From a checkpoint of a small mixture-of-experts model trained on Wikipedia: 61.1M parameters.
Below are experts of layer 4 (counted from 0) of a mixture-of-experts language model. Rows are named router (the router's row for the expert), down (a neuron's output weights, with its number) and show model dimensions 0-223. Each number is 128 + 32 x the weight over its row's rms, rounded and kept within 0 to 255.
Before each expert's rows: "raises" lists some tokens whose logits its average output raises strongly, later layers aside. This comes from a sample of Wikipedia text that the model never trained on.

# expert 13
raises: ".", "at", " and"
router [ 96 155 135  96 159  82 119 149 112 178 168  83  90 131 161 157 157 136 100 100 126  97 147 117 152 170 170 193 107  76 149  93 179  88 133 147 165 115 138 153  93  77  94 101 100  80 168  98 110 117 168 155 137  84 102  72 166 125  99 157 125 101 103 155 125 125 151  80 143 145 131 169 160  83 169  84 157 122 152 169 143  93 102 181 127 117 170 100 107 183 150 100 135 160 143  81 128 129 188  76 127 194 145 187  92 127 122  96 154 132 145 125 100 132 175 132 141  81 129 182 104 140 165 114 147 132 174 124  93 144 111 150 166 163 159  85 174 144 175  78 103 135 168 123 144 169 129 170 108  68 161 129  92 139 130  73 143 138 153 140  92 111 147 144 142 120 117 106 171  82 129  95  89 127 103 132  65 144 165  94 102  83 174  92 165 159  82 182 156  92 159  83 117 144 161  90  84 141  90 132  70  84  77 167 121 148 131  97 161  90 126 128 112  90 143 102 166 168 106 152  97 167 165  73]
down1 [121 176 141 121 136 121 146 168 141 159 166 117  81 111 117 148 145 136 126 153 138 109 143 120 124 119 115 100 134  36  99 169  87 100 157 106 149 125 144 219 140 135 141  68 151 135 113 113 160 116 155 146 185 191 162  83 153 125 147 121 114 151 183 110 146 159 129 185 172 171  76 135 108 140 147 140 133 209 126 207 130  77 123 141 154 161 149 142 163 172 128 167  58 145 127  96 204  76  96 141 166 165 160 125  33 151 148 135  63  96 111 102 118 146 153 120 194 132 110 136 140 163 116 137 160 105 156 143 206  98 143 128 132 207 106 126 122 112  85 138 127 129 112 128 133 157  85 144 137  88 124 118 115 168 122  93 168 121 119 108 181 144 150  89 134 148 123  48 132 113 134 128 142 107 105 111 122 119 152 193 125 178 125 108 125 178 136 162 121 110 115 142 131 102  87 170  93  90 156  91 105  83 169 137 171  95 139 111  74 199 178  93 118 168 109 176 149 139 167 115 110  92  94  43]
down2 [131 158 134  71 136  74 135 187 102 142 123 146  85  63 108 120 111  97 135 131 125 102  91  61  96 130 117 139 123  92 121 107 142 104 130 149 105  67 121 126 140  87 145 153  95 208 172 139  95 157 120 145  83  80  85 116  88 143  84 112 125  88 134 110  81 119 174 109 153  75 131 143  61 149 164 126 116 125 102  96 129 119 155  99 164 147 169 127 101 115 154  60 152 121  93 117 114  54 223 206 145 180 195  75 131 139 105  90 136 156 117 104  91 127 116  73  80 137 127 136 141 139 169 119  94 106  94  93  93 147  76 153 127 140  84 148 121 148 105 188  93  86 143 136 149 137 145 114 147  98 145 147 113 102 129 144  65 173 151 139 148  76 155 122 136  87 105  88  94  94 138  71 143  98  77 121 167  92  69  98 146 133 145 125 119 128  76 137 154 130 117 159 134  61  87  59 138 173 135 186  98 125 130 181  89 118  95 139  97 123 151  94 159  91 133 130 177 152 140 127 111 136 145 111]
down3 [163  70 108  78 111 115 155 147 141 146 117 163  87 104 109  99 140  87 126  98 123 169  67 104 134 107 129 103 145  94 190 130 127  71 169 132 136  84 158  75 126  78 146 112 135  75 130 141 112 111  89 110 110  84 101  93 113  84  87 106 158 166 117 169 148  98 106  78 127 119 118  82 121 115 141 162 126 113 157  73 134  94 140 168 189 125 127 163 119 114  72 120  80  97 189 169 128 122 109 117 153  58 148 134 100 121 124 108 121 114 118 119 185 118 157 157 121  94 173 107 126 180 173 110  87 142 154 117 133 138 111 196 138 131 136 132 173 134 119  74  93 161 148 103  92  77 145 187  58  74 185 168 103 109 177  96 148 137 156 155  95  59 161  78 108 147  81  72 167 165  95  80 118 133 118  85 140 123  94 122 104 149 180 160 182 127 109 119 134 163 162  83 128 107 109  83 188 191 138  91  94 129  93 123 146 138 136 189 212  92 163 127 145 145 118 140 152 121 133 117 105 126 126 165]
down4 [166 154  42 116 117 150 154 131  98  87 125 211 170 103 101 171 107 144 137 128 113 155 121 149 161 142  85 108 110 115 126 149 146 112 111  91 171 111 172 100 141  93 130 124 133 121 183 137  90 166 207 117 167  79 125 118 167   8 176  82 119 149  72 114  61 167 108 122  96 158 140 104 154 141 115 143 104 114  74  88  95  78 179  73 130 118 152 118 158 124 172 147  62 145 145 117 143 188 117 100 127 128 131 137  99 124  69  93 130 149  92 117  49  73 146 103 174 141 129 116 114 131 140 142 124 127 133 124 135 167  86  79 124 138  97 116 141 119 158 145 102 148 163 159  76 153 139 147 142 122  85 120 117 178 136 122 178 127 167 158 166 139 116 129  60 151 108  55 157 131 158  87 137 127  99 133 166 197  65 176 122 143  99 148 191 100 134 146  92 159 128 122  91 170 149 135 180  79 114 122 166 150 119 179 138 115 130 169  77 142 121  90 151 132 132 169 111 188 117  89 132 137 115 110]
down5 [133  97  73 111 143 124 144  63 171 131 196  90 149 138 134 144 103 133 159 141 116  75  98 112 100 101 165 113 105 121 126 142 111 135 128 111 165 106 125 130 166 137 165 118 155 181 181 137 120  92  86 139 169 138 138  99 121 128 138  89 104 152 121 148 119  66 188  90 150 126  73 101 117 185  95 173 112  74  88 140 112 156 138 119 147  75 158 167 167 145  81 143 182 152 169 107 164 137 138 190  61 163 144 145 121 140 158 162 144 164  99 149 126 122 108 143 154 145 135  81 140 139 142 154 195 144  93 121  87 139 145  35 180  78 151 128 138 108 107 155 155 124 169 135 164 173 131 162 104  84 119 138  95 142 135 145  50 187 152 190 136 119 207 153 133 130 122 146  86 149 142 143 189 139  85 129 114 104 108 158  78 120 146 128 114 130 167  94  40 100 140 120 152 144  99  93 133 174 141 129 149 139 189 150  64 169 156 156 174 235 127 140 120 137 146  63  92 145 170  95 121 164 100 125]
down6 [122 125 117 118 112 133 134 121 112 108 110 174 130 160 120 106 104 111 201 179 172 117 109 141 135 147  95 143  72 138 156 154  91 139 101 159 129 128 101 121 115 110 128 160 126 127 174 120 160 152 100  60 101 145  87 102  90 167 182 115 112 154 116 115 155 111  73 159  33 122 133 172 172 133 132 112 161 110 142 121 149 122 167  92 129 117 195 150 129 145 128 123 133  87 139 156 158 112 107 166 128  93 120  34 122 101 118 170 127 136 187  61 165  70 101 136  94 122 116 130 164 173 150 168 174 114 161  54  99 185  94 158 139 115  88 126 122  83 130 158 123 167 198  88  85 139  74 115 173 127  71 155 154  94  93 133  72 118 129  85 174 102 134 139 154 124 147 108  31 149 139 150 142 170 134  66 109 152 121  97  94 143 106 125 180 162 183 110 143 186 148 109 166 171 159  94 146 142 136 120 154  75 147 103 158  75 173 117 138  51 117  81 156 125 125 110  96 132 128 162 137  96 129 121]
down7 [135 146 151  72 130 100 121 171 141 172 109 119 160 179 184 114  53 137 127 118 114 110 177 109 110  98 103  86 113 131 156 125 135  99 171 111 155 129 102 111 116 121 172 127 132 136 127 144 137  69 117 170  87 134 169 170 190 148 115 128 142 122 111 100 122 151 102  79 146 184 115  80  91  85 147 170 113 164  97  78 122 109 136  91 137 122  94 108 190  99 105  75 110 147 151 196  70 132 116 118 140 164 184 188 118  86 153 142 183 136 120 125 153  99 119 146 110 138 141 121 179 113  85 117 136 123 179  98 110 125 149 187 118 154 173 132 116 113 145 166 186  99  93  85 100 110 139 108 157 124 188  65 105 142 163  82 118 174 137 128 135 120 175 148 137 117 124 151  86  62 105 126  80 117 106 163 144  99 105 179 159  98 135 129 175 104  73  92 150 149 175 122 120 161 152  95 111 127 124 113 108 151 163  62 125 152  75  96 200 136 104 148 191 153 161 110 122  74 162 113 117 177 106 163]
down8 [135 138 124 122  53  97 161 160 174 156  83 112 119  77 175 133 142 146 201 131 125 127  78 182  94 124 161 112 140 142 119 100  83 171 118  81  69 110 124 117 114 126 152 127 111 157 125 130 149 150 111 147 180 103 114 172 174 140  90 161 140 112 122 153  98  98  54 153 126 135 195  85 121 123 114  95 121 177 131  81 132 148 121  50 121 116 101  82 132  52 114 162  90  92 144 153 138 106 149  43 118 141 124 108 111 169 101 159 125 131  98 142  60 153 161 133 129 175 181 121 113 181 136 219 111 125 134 162 116 183 146 105 104 148 133 128  65 114  98 119 117 150 152 144 148 130 114 152  82 129  70 112 106 108 130 135 123 159 175  99  87 132  93 129  71 165 115 187 195 152 124  97 205 135 191 176 144 143 155 180 148 141 154 125 177 145 138 137 166 135 113 150 105 167 124  97  78 185  97 134 114 182 192 144 168 118 126 164  88 144  80 142 113  81 124 124 157 114 128 193 115 110 155 129]
down9 [131 124 159 135 104 134  93 110 164  98  93  99  79 124 160  91 100 163 104 128 147 149 109  70  83 104 174 176 107 160  98 153  96  55 151 149 112 133 165 148 146 133  78 138 183 193 114 108 103 101 147 141 148 119 143 185 164 120 113 146 142 147 159 108 109 169 111 107 167 172 185 148 130 172 170 133 153 139  73 121 153 140 119 205 136 116 137 115 165 135 150  52 111 144 108 125 117  98  89 126 128 157 102 126 132 161 143 124 116  71 139 144 117 113 135 136 172 137 108 158 149 160  86  89 166  88 107 125 107 112 118 117 108 138 133 134 122 148 103 171 149 132 152  81 127  67 141 134 172 129 148  73 126 160 133 166 143 103 116  79 149 200 137 116 118 129 122 128 148 149 143 151 135 107 156  31 105 218 110 179 143  74  90 120 127 112 121 137 155 109 107  68 165 197 133 100 103 101 156 106 123 143 124 158 136  75 141 125  45  91 138 208 147  57 119 150 109 121 176 108 113 123 165 157]

# expert 15
raises: "und", "land", "ense"
router [ 96 151 129  90 159  85 117 145 111 177 160  82  87 132 152 159 150 138 101  97 125  96 153 116 157 160 168 186 107  77 150  90 180  86 135 138 167 119 137 151  93  86  96  89 100  72 166  96 102 116 177 157 145  81  99  78 174 122 103 165 138 100  99 156 123 128 161  86 144 143 138 171 153  85 171  85 165 121 144 165 142  90  98 176 112 118 173 100 107 185 139  97 139 156 141  81 144 128 179  72 124 196 145 193  82 134 122 100 162 128 140 117 100 130 174 131 144  86 123 171 101 144 167 117 144 126 166 127  95 145 105 152 163 166 163  93 170 148 170  92  96 126 167 122 133 173 133 172 106  66 165 127  91 144 133  72 143 135 155 133  86  98 152 145 151 115 109 118 168  89 131  88  92 128  99 140  70 146 164  97 100  82 165  98 170 162  75 189 153  96 157 101 118 139 160  90  81 147  85 136  73  93  74 170 128 148 136 107 154  86 122 126 130  86 142  99 167 168 113 153  98 170 160  77]
down1 [178 168 126 156 159 132 135  44 150 119 161 158 134 145  87 139 124  88 235 135  76 114 196 182 142 120 130 163 141 188 153 128  71 140 108 107  80 138 114 134 182 117 112 129 105 143 133 106 110 142 174  99 176 132 130 144 182 128 167 124 157 129 117  58  87  65 156 153 161 135 115 176 120 101 128  98 109 126 159 157 169 117 124 148 146 121 111 121 161 100 115 131 202 205 123 134 131 146 118 117 150 115 163  85 165 147 127 171 150 187 164 173 107 101 157 128  85 147  92 123 132 161  93 113  90  81  91  79 164 138 124 145  80  90 139 119 158 190  76 118 163 190 152 124 170 108  82 180 107  80 113  79  95 152 122 142 180 158 122 159 117 147 107  91 116 130 109 130 141 101 144 115 143 124 127 128 157 143 124 102 139 182 125 134 119 129 127 148 145 106 156 125  79 174 132 113  90 148 105 166 196 163 107 123 109 107 121  84 160 129 121  54 163 118 174  76 113  94 128 111  89 117  96 140]
down2 [ 85  95 144  76 139 144 173  88  51  95 120 144 186 188 147 155 127 151  30 139 156  95 157  99  72 109 170 105 122  84 116  75 143 112 151 163 159 144 127  96 122 171 142 132 134  90 164 139 174 103 150 100 133 109 105  29 152  82 102 102  90 144 159 111 131 150 121 135 136  86 126  62 106 148  93 154 138 120 101 143 156 111 170 101 109 137 162 155 115 105 126 130 109 115 162 170 123 119 192 118 174 146 149 194 116 136  99  86 110  99 103 117 174 144 144 153 108  92  87 181 160  88  96 134 148  93 138 102 169 149 121 124 146  81  80 112 103  64 134 108 145  93 148 118 116 133 153 162 155 117  79  74  81 112 109 163 101 154  65 153 110 145 121 158 165 104 108 119 159 122 112 128 139 121 162 148 111 150 129 154 139 202 172 140 141 101 108  75 114 185 110  96 121 147 137  91 128 124 146 133 198 163 109 137  80 132  76 121 170 106 156 123 145 130 128 115 108  85 103 182 131 150 164 120]
down3 [100 151 135 105 126  74 126  93 139 154 157 119 126 149  99 119 129 130 132 171 105 107 145 171 183  88 135 103 155 128 110 117 154 111 156 125 151 149 163  48  63 125  73 129 121 160 153  69 175 156 152 154 162 196 109 204 141 142 121 102 131 102 134 131 147 124  93  70 141 106 125  94 127 130 136 189 168 129 135 156 189 131 107  59 123  95 168 137 127 149 170 165 149  99  95  82 137  85  77 165 159 153 126 116  97 184  98 127 146 130 110 164 199 120 139 147 132 176 128 139 146 120  97 136 158 109 149 151 109 123  89 158 152 119 133 112 119  99 118 138 136 126  55 135 218  97 120  37 147 117 115 127 149 130 158 167 134 147  99 160 138  75 146 112 108 154 124 143 137 132 105 148 106 110 114 166  64 136 164  93 112 132 113 108  95 172 121 149  99 190  92 144 163 182 181  64 136 142 101 132  91 117 128  95 143 110 140 108 132  97 168 138 194  94 170 150 111 147 134 119  82 130 100  84]
down4 [144 191 165 117 117 124 138 110  80 127  95 159 125 124 138 137 116 204  84 135 108 109 204 136 177 156 106 173 172 127  89 108 178 174 161 138 118 124  67 187 146 110 107 160 192 117 146 152 124  99  94 132  61 145 159  52 157 163 105 136 208 156 127 131 142 112 136 204 119 139 147  84 144 184 158 120 112  97 184 119 159 128 124 106 113  97 146 100 149 139  70 116  92 161 160  85 129 113  58 132 145 107 188 145 111 153 167 143 101 141 108 132  89 109  64  92 102 134 145 172 151 187 158 109 117  82  66 103 136 114  97  83 130 150 106 104 117 132 169  68 115 117 131  69  95 173 108  99 185 126 171 157 123 150 132 119 149 231  90 104 129 143 145 146  98 111 118 154 106 125 156  97 156 162 213 126 123 137 112 134 142 154 105 126  93 146 118 138 192 133 156 118 152 102 113 153 164 114 117 167 155 175 104 140 119  99 161 141 106 113 139 140  63 171  88 146 109 111 160 144 123 105 181  75]
down5 [138 100 129 127 104 107 141 153 158 136  92 132 134  66 106  79  80  97 103 121 148 134 117 119 169 142 113 108 116 213 187 168 149 139 181 165 159 134 118  68 127 112 101 149 141 111 115 146 134 135 111  84  83 134  81 121 102 103  98 139 164 137 117  71 148  60 122 160 110 175 105  62  63 143 183 125 116 144 148 141 119 158 138 182  95 137 101  78  58 125 134  87 137  50 157 161 122 142 143 114 105 106 136 134 161 138  68  98  85 127 119 118 168  98 112  39 154 152  85   0 171 146 111 142 165 152 119 125 146 131 183 147 146  77 148  80  96 164 164  55 128  96 118 101 183 145 182 163  95 133 120 184 137 128  77 120 162  87 136 159 202 129 134 151 106 127  99 108  94 110 170  85 146 146 167 121  89  87  89 101 125 177 151  74 125 137 160 115 147 161  95 132 180  93 160 102 138 162 132 112 146 118 124 125 117 127  80 105 157 135 169 126 143 161 159 121 144 161 112 115  83  96 116 121]
down6 [143 175 136  82 105 129 121 181 124 101 119 150 116 111 116 152 125 187 123  77 148 158  93 203  67 141 144 122 104 108 139  61 206  78  91 174 112 123 146 131 194 156 115 186 134 131 141  94  89 139 143 124 144 104 111 129 147  42 132 148 124 190 111  53 108  64 104 104 153 130  58 172 105 127  94  69 109 107 159 100  87 121 212 132 139 126 130 109 130 135  79 133  97 165 121 118 105 107 169 123 146 187 156 148 109 147 106  73 128 149 124 161 125  87 190 118 117 124 166 102 144 130 155 172 123 136  91 140 123 122  29 143 181 188 109 131  94 109  89  69 100 123 101  86 103 112 130 202 113 105  87 173 157 118  95 140 119 105 125 139  59 192 100 131  97 140  95 130 157 139 103 127 165 123 178 127  98 145 155 185 134 129  87 152 107 123 149 144 136 123  90 116 211 129 139 125 123 128 145 119 106 150 134 124 128 137  83  95 136 155 111 145 161 135 137  96  93 160  79 136 148 184 124 137]
down7 [112 117 159 154 144 146 108 155 158 133 127  59 141 159  89 131 136 126 173 115 122 127 102 169 131 135 160 105 116 177 153 117 154  67 149 134 127 129 126 145 135  90 128  96 136 155 115 113 187 133 137 145  99  72 130 153 126 150 141 153 139  79 147 184 134  99  88 129 121 104  98 176 126 119 191 130 160  76 123 153 177 177 160 157 135 132 132 123 150 112 117 127 135 159 177  94 100 102 146 158 114  69 138 162 155 130  98  86 133 132 133 123 111  78 103 163 155 101 102 134 137 162 113 153 122 118  56 143  90 102 152 177 135 192 152 104 167 120 162 151  89 128 172 107  96  80 183 208 124 129 120  79 139 131 120 122 160  87 202 172 119 102 202 170 136 116  94  88 158 142 168  72  85 116  86 184 135 172 117  57 127 120 114 195  72 132  40 124 126 130 126  92 141 116 180 118 113 149 108 139 121 120 112  78 136 125 101 118 143 111 152 128 140 230  57 138 235 151  78 129 125 151  71 147]
down8 [133 139  92 147 120 163 106 120 185 153 125 158 157 114  72 152  85 131  84  93 125  82 118  94 171 105 141 104 120  94 117 119  88  79 118 109 165 167 150 143 183 128 165 107 172 136 161 127 110 131 126 107 133 150 114 124 124 180 150  92 194 129 141  70 136 132 158  81 156 161 137 111 124 115 105 143 193 142 108 130  99 150 115 151 106 139 127  92 170 150 134 153  76 126 162  90 132 156 133 152  69 195 104 132  82 102 128 182  66 181 136 115 204 160 133 166  99  87 137 124 153  70 109 180 196 107  89 119 164 138 120  99 192 133 130 129  77 108 154 137 118  99  57 172 167  82 123  77  73 118 175 165 182 129  77  95 156 104 141 105 162 103 106 139  74 134  75 162 122 147  70 103  93 165 142  91 194 163 109 105 147 174 115 171 142 131 177 161  99 135 142 156 167 168 115 105 150 100 135 177 128  72  97 165 173 127 157  87 158 113 159 112 111  93 165 178 127 134 157  77  73 125 153  93]
down9 [133 134 114 106 176 108 143 134 146 148 133  97 107 110 143  80 136 127 135 148 118  94 135 119 120 185 125 187 118 130 103 147 148 121  85  97  85 147 134 156 176 155 135 131 159  99 119 114 147 139 107 176 102  86 111 120 158 112  87 125 193 166 102 131  87 140 119 131 127 105 100 124 101 111 100  65 149 132 128  85 111 190 106 100 144 166 146 157  98  99 143 138  95 167 103 179  84  95 187 143 111 164 159  63 122  72 134 139 187 116  68 129 107 159 178 119 166  92 146 193 105 121  85 155 159  91 171 122 113 127 142 185 173 135 133 156 114  97 123 131 162 105 150 124 153 132 139  94 152 141 143  94 134  77  76 118  33  67 152 122 124 151 115 104 108 132 126 107 166 129 143  78 138 167 172  50 105 108 150 121 143 158 191 153 106 150 139  95 108 142 137 111 141 113  86  75 125  95 138 131 174  75 147 143 140 114 127 113 180 164 140 130 150 121 116  87 159 116  79 128  61  93 146 108]

# expert 7
raises: " ", "ly", " of ", " a"
router [ 99 157 136  98 156  86 123 145 113 178 169  75  87 137 161 154 151 138  99  98 115  93 144 130 156 163 164 193 103  82 142  91 183  88 132 142 173 130 137 161  91  82  95  97  94  75 163  92 113 115 175 153 138  79 100  76 166 130 107 159 130 113 102 160 132 130 165  85 146 148 131 165 158  82 168  84 164 123 144 165 146  96 108 177 112 118 170 100 111 182 140  92 131 158 138  73 144 130 189  75 126 185 143 191  83 122 128 106 156 136 140 120 105 132 176 138 143  85 121 179 101 145 169 114 149 138 167 130  98 146 105 146 167 165 158 105 169 142 172  89 107 124 166 132 139 175 126 172 113  61 155 127  90 144 137  78 140 137 150 136  85 101 160 148 154 103 121 115 174  80 120  97  93 128 102 137  68 152 164  90 112  83 173  99 161 160  82 192 148 102 160  92 124 138 160  87  77 149  83 128  72  90  67 159 111 155 128 102 155  84 131 127 119  92 132 104 164 169 112 161  95 169 161  77]
down1 [ 72 160 121 149 112 169 167  78 130  87  87 126 136 165  78 215 101 142 179 161 132 116 148 101  99 146 133 155  88 115 139 145 198 129  88  67 148  89  93 153 215 164 148  42  84 159 128 138 187 141 166 129 115 103 150 113 153 114 122 163 135 150  77 190  98 154 173 110 149 131 150 157 161 128 127 165 137 127 146 153 141 111 123  76 161 129 168  85 161 108  85 135 165  78 129 157 150 106 152  72 134 107 157 255  81 134 134 162 147 124  96 157 120 132  70 144 171  76 155  90 114 200 118  78 113 138 156  78 118 145 101 172 146  85 138  89 130 110  93 105 124 164 158 111 133 129  58 137 143  74 131  58 174  84 125 121 170 125 116 159 130 108  35  92 100 126 140 137 120 160 125 154 221 161 101 113  90 102 145 147 129 147 141 127  81 138 118 126  99 111  88 102  42 108 118  65 112 139 152 135 168 128 111 169 112 129 164 189 130 118 124 162 143 130 113 156  81  57 125 129 118 131 108 128]
down2 [122 111  71 140 105  92 112  94 132  76  96 227 238 102 107 211 176 146 143 120 108 228 141 147 150  61 115 183 143 154 158 165 171 104 163  51 118 136 107  70 154 139 140 163 142 123 106 192 114 113 122 103 183 109 131 136 182 103 161 113 139 110 104 160  76 151  67 126 183 103  68  60 130 131  85 110 150 130  94 157 163 166  74 121 173 127 118 154 115 175  93 152  88 124 132 119 118 117 112 153 181 172 107 137 120  52 130 143 160 109 189 135 141  82 120  73 176 141 104 105  92 128 123 128 110  94 130 127  92 202 143  70 176  89 121  70 125 124  78 146 104 149 100 113 167 142  78 130 136 138 113 172 114 111 157 149 173 139 105 104 112  65 101 167 135  96 161 151 104 158 172 167 181 144 133 180 123 152 123 135 113 111 140 150 100 167 138 107 106  69  86  77 142  99 101 173 133 171  54 159 118 132 128 112 117 171 166 127 149 175 189  98 102 112 125 137  88  64 161 104 118 110 137  77]
down3 [111 137 135  90 135 148 103 103 136 182  72 152 154 152 133 168  81 156 123 147 182 144 181  89 130 117 106 113  74 141 139 116  85 234 140  99  89  92 115 161  87 140 123 122 124 150 172 150 130 106 116 156 171  99 136 161 149 174 107 179 170 128 108 126 143 153 109 105 138  98 111  77 143 140 137 108 131 160 118 118  99 202  98 145  73 159  80 114 196 115 130 138 118  98 124 165 178 135 145 103 166  75 116  87 172  84  70 162  99 135 130 149  77 123 119  96 148  97 115 132 198 129 186  99 145 190  95 118 123 165 124 183 182 115 208 119 145 145 198  82 149 142 120 156 160  88 137 110 141 164 166 110 116  73  47 109  99 141  73 165 120  69 145 121 162 127 146 100 156 162 165 116 139 163 117 152  90 147 127 133 138 180  90 120 154 118  17 102 175  98  97 100  78  87 111  63 120 197 109 158 130 119 108 101 140 131 119 112 119 126 137  73 113 109 120 111 123 129  89 192 119  95 166 116]
down4 [116 114 139 133 116 160 145 124 134 120 108  91 117 105 154  83 123  87 230  92  96 161 106 172 160 158 125 116 158 100  64 153 152 128 113 199  73 153 115 135 147 107 128  93 149 131  85 161 150 118 112 106 172 152 142 133 112 143 152 126 121 137 119 152 105 134 138 130 161  80 132 122 113  78 142  93 133 133 109  62 129 162 156  50  86 131 130  98 191  88 102 118  97 125 122 140  75 113 172 135 138 109 180  69 134 115 142 175 106 179 107 131 158 140 133 155 154 182 132 112 197 175 196 171 149 156 126 147 112 137 118  89 102  94  73 164  92 171 113 145 156 147 108 144 151 130 141 135 199 131 115 137 131 114 144 136  94 144 181 140 111 104 106  71 176 140 133  69 129 125  99 128 165 159 125 145 150 154 171 101  90 161 114 117 142 116 133  90 195 130 111  90 103 214  65 140 146 120 142 163 154 128 115 101 136 150 159 119 145 133 182  67 111 142 157 182 103  91  54 147  76  68 161 146]
down5 [ 82  87  90 169 124  96 113 117 125 206  96 125 172  87 158 111 159  88 152 153 196 105 130  88 140 104 148  93 110 112 149  65 158 104 187 177  67 183 125  62 154  82 166 112 132 112 118 109 135 203 126 132  91 113 132 175  72  93 134 156 138 119 100 158 163 155  93  77 147 145 167 148 177 115 107 106 141 141 138 103 108 130 103 110 116  87 160 126 123  87 140 140  84 129 166 109 118 134 148  70 176  94  84 185 129 119 118 104  82  86 164 167 119 148 137  68 145 160  99 105 138 123 187 116 143  88  89 155  84 175 135 159 122 129  93 169 110 135 138 157  75 135 154 102 156 145 149  88 109 115 177 140 154 130  68  73 145  72 163 149 142 126 135 180  87 136 143 133 112 123  88 160 166 131  75  96 105 160  95 169 105  80  68  54  71 166 113 142 114 139 100  90 115 120 133 133 189 151  72 139  76 152 154 136 110 146 161 158 134 115 148  74 150 118 110 137 118 167 119 108  81 155 100 132]
down6 [109  98 104  63 112 128 143  81 140 119 108 134  87 139  71  84 115  90 118 139 140 153 113 153 144 132 129 121 171 156 126 174 101 186 150  71 128 110 147 100 182 120  94  69 170  96  92 100 151 161  92  94 108 109 147  98 165 162 105 165 141  93 138 173 103 106 100 127 115  94 117 113 167 191  75 116 123 160 138 122 115  91 120 115 109 165 107 116 121 181 144  98 136 112 125 123 129 181 174 114 117 101 186 242 130 102 125 146  72 136 164  50 121 151 144 139  79 117  63 165 151 120 120  50 137 143  46 130 123 129 151 119 131 120  62  86  98 119 127 175 112 125 148 170 107 145 126 107 128 117 117 165 137 111  74 128  82 169 140 137 135 106 139 119  60  94 170  70 146  69  88 117  67 137 104  96 173 123 112 138 120  95 143 141  94 107 139 153  98 131 123 144 152  89 185 123 125 149 104  86 137 106 159 109 141 123  61  93 138 138 146  89 143 149 134 118 113  94 131 157 102 124 110 170]
down7 [117  40 104  94 124 131 176 138 127 142  89  99 176 103 121 184 151 155  58 105 123  95 197 132 144 139 118 144 103  70 155 131 149 143 131  81 141 175  72 126 130 146 105 122 127 159 171 136  69 158 100 131 142 168 140 164 137 141 126 160 188 159  65 183  56 152 147  95  91 177 106 182 126 102 129 166 130 122  91 180  35 160 117 138  96 115 166  73 132 147 129 119 181 130  71  58 136  95 178 109  84 156  70 127  73 111 101 136 131 143  95  79  52 176  91 152  85 106 141 140 160  77 154 167  80 130 175 173 103 197 166 124 116 100 121 154  95 144 115  83 171 135 121 126  89 147 140 137  85 103 176 130 146 152 102 130 130 188  87 147 148 144 106 147  93 122 101 135 159 125 136 137 138 121 120  95 130 111 140 122 165 116 172 128  98 125 120  79 173  97 126 121 140 143 167 134 103 116 152 122 163 109  94 153 111 130  77  86 145  97 151 147 160 176 141 120 144 166 118 200 119 142 154 156]
down8 [133 110 115 132 150 170 205  90 140  99 105 130 119  94 200  62 171 148  38 141 116 190  71 160  91 122 116 167 145 170 124 197  93 163  93 134 155 103 119 150  93  82 121 122 158 120 125 112 148 136 143 187 118 177 121 120 150 127 181 146 125 126 120  63  82 110  82 147 165 163 103 131 134 148  79 153 149 135 129 111 150 186 125 125 172 128  99 134 166 128 114  91 126 124 107  88 105 100 120 164 101 112  95 187 135 137 139 155 192  94 168 144 119 143 101 140 170  30 166 112  76 104 141 145 148 127 157 165 123 161 129 152  79  93 139 114 100 190 120 140 153 117 107 176 164 174 115 135  88 144 185 109 107 143  50 202  78  96 131 108  85  86 129 133 155 128  75 137 136 198 157 129 114 146 155 181  99 181  97 144 133 163 137 104  72 207 108 142 169 118 166 140 114 139 116 125 191 142 121 154 130 101  64 148 121 143 107 165 142  98  98  80 161  55 104 171 116 145 100 132  97 182 113  74]
down9 [ 62 151 164 149 131 199 118 136  96  80 129 133 111 119 122  79  73 103 159 146 221 123 113 153 125  87 172 142 129  79 130 118 138 130 127 172 173 129 106 115  78 101 142  68 145 196 108 154 157  82 139 158 118 121 121  87 104 122 103 146 137 122 148 156 143 115 150 173  84 160 158 109 158 139 123 116 123 188 119 178 106 172 120 191 126 127 139 168 119 132 160  99 114 101 103  99 194 126  94  94 143 156 163  88 137  55 146 169 136 129 154  94 140  50 119 159 140 126 102 116 170 146 121  91 171  99 122  76 172 146 129 138 162 123 141 123  90 100 143 178  95 145  58 101 167 138 104 111 141 151 128  86 131 108  86 150 100 123  89 119 190  97 105  98 133 130 151 135 168  39 129 175 130 122 112 178 122  99 126 205  72 128  61 147 179 119  89 137 116  87 149 130 142 117 157 157 106 134 126 151  97 169 148 149  83  93 109 111  65 166 161  74 172 106  61 157 142 137 101  59 186 116  89 108]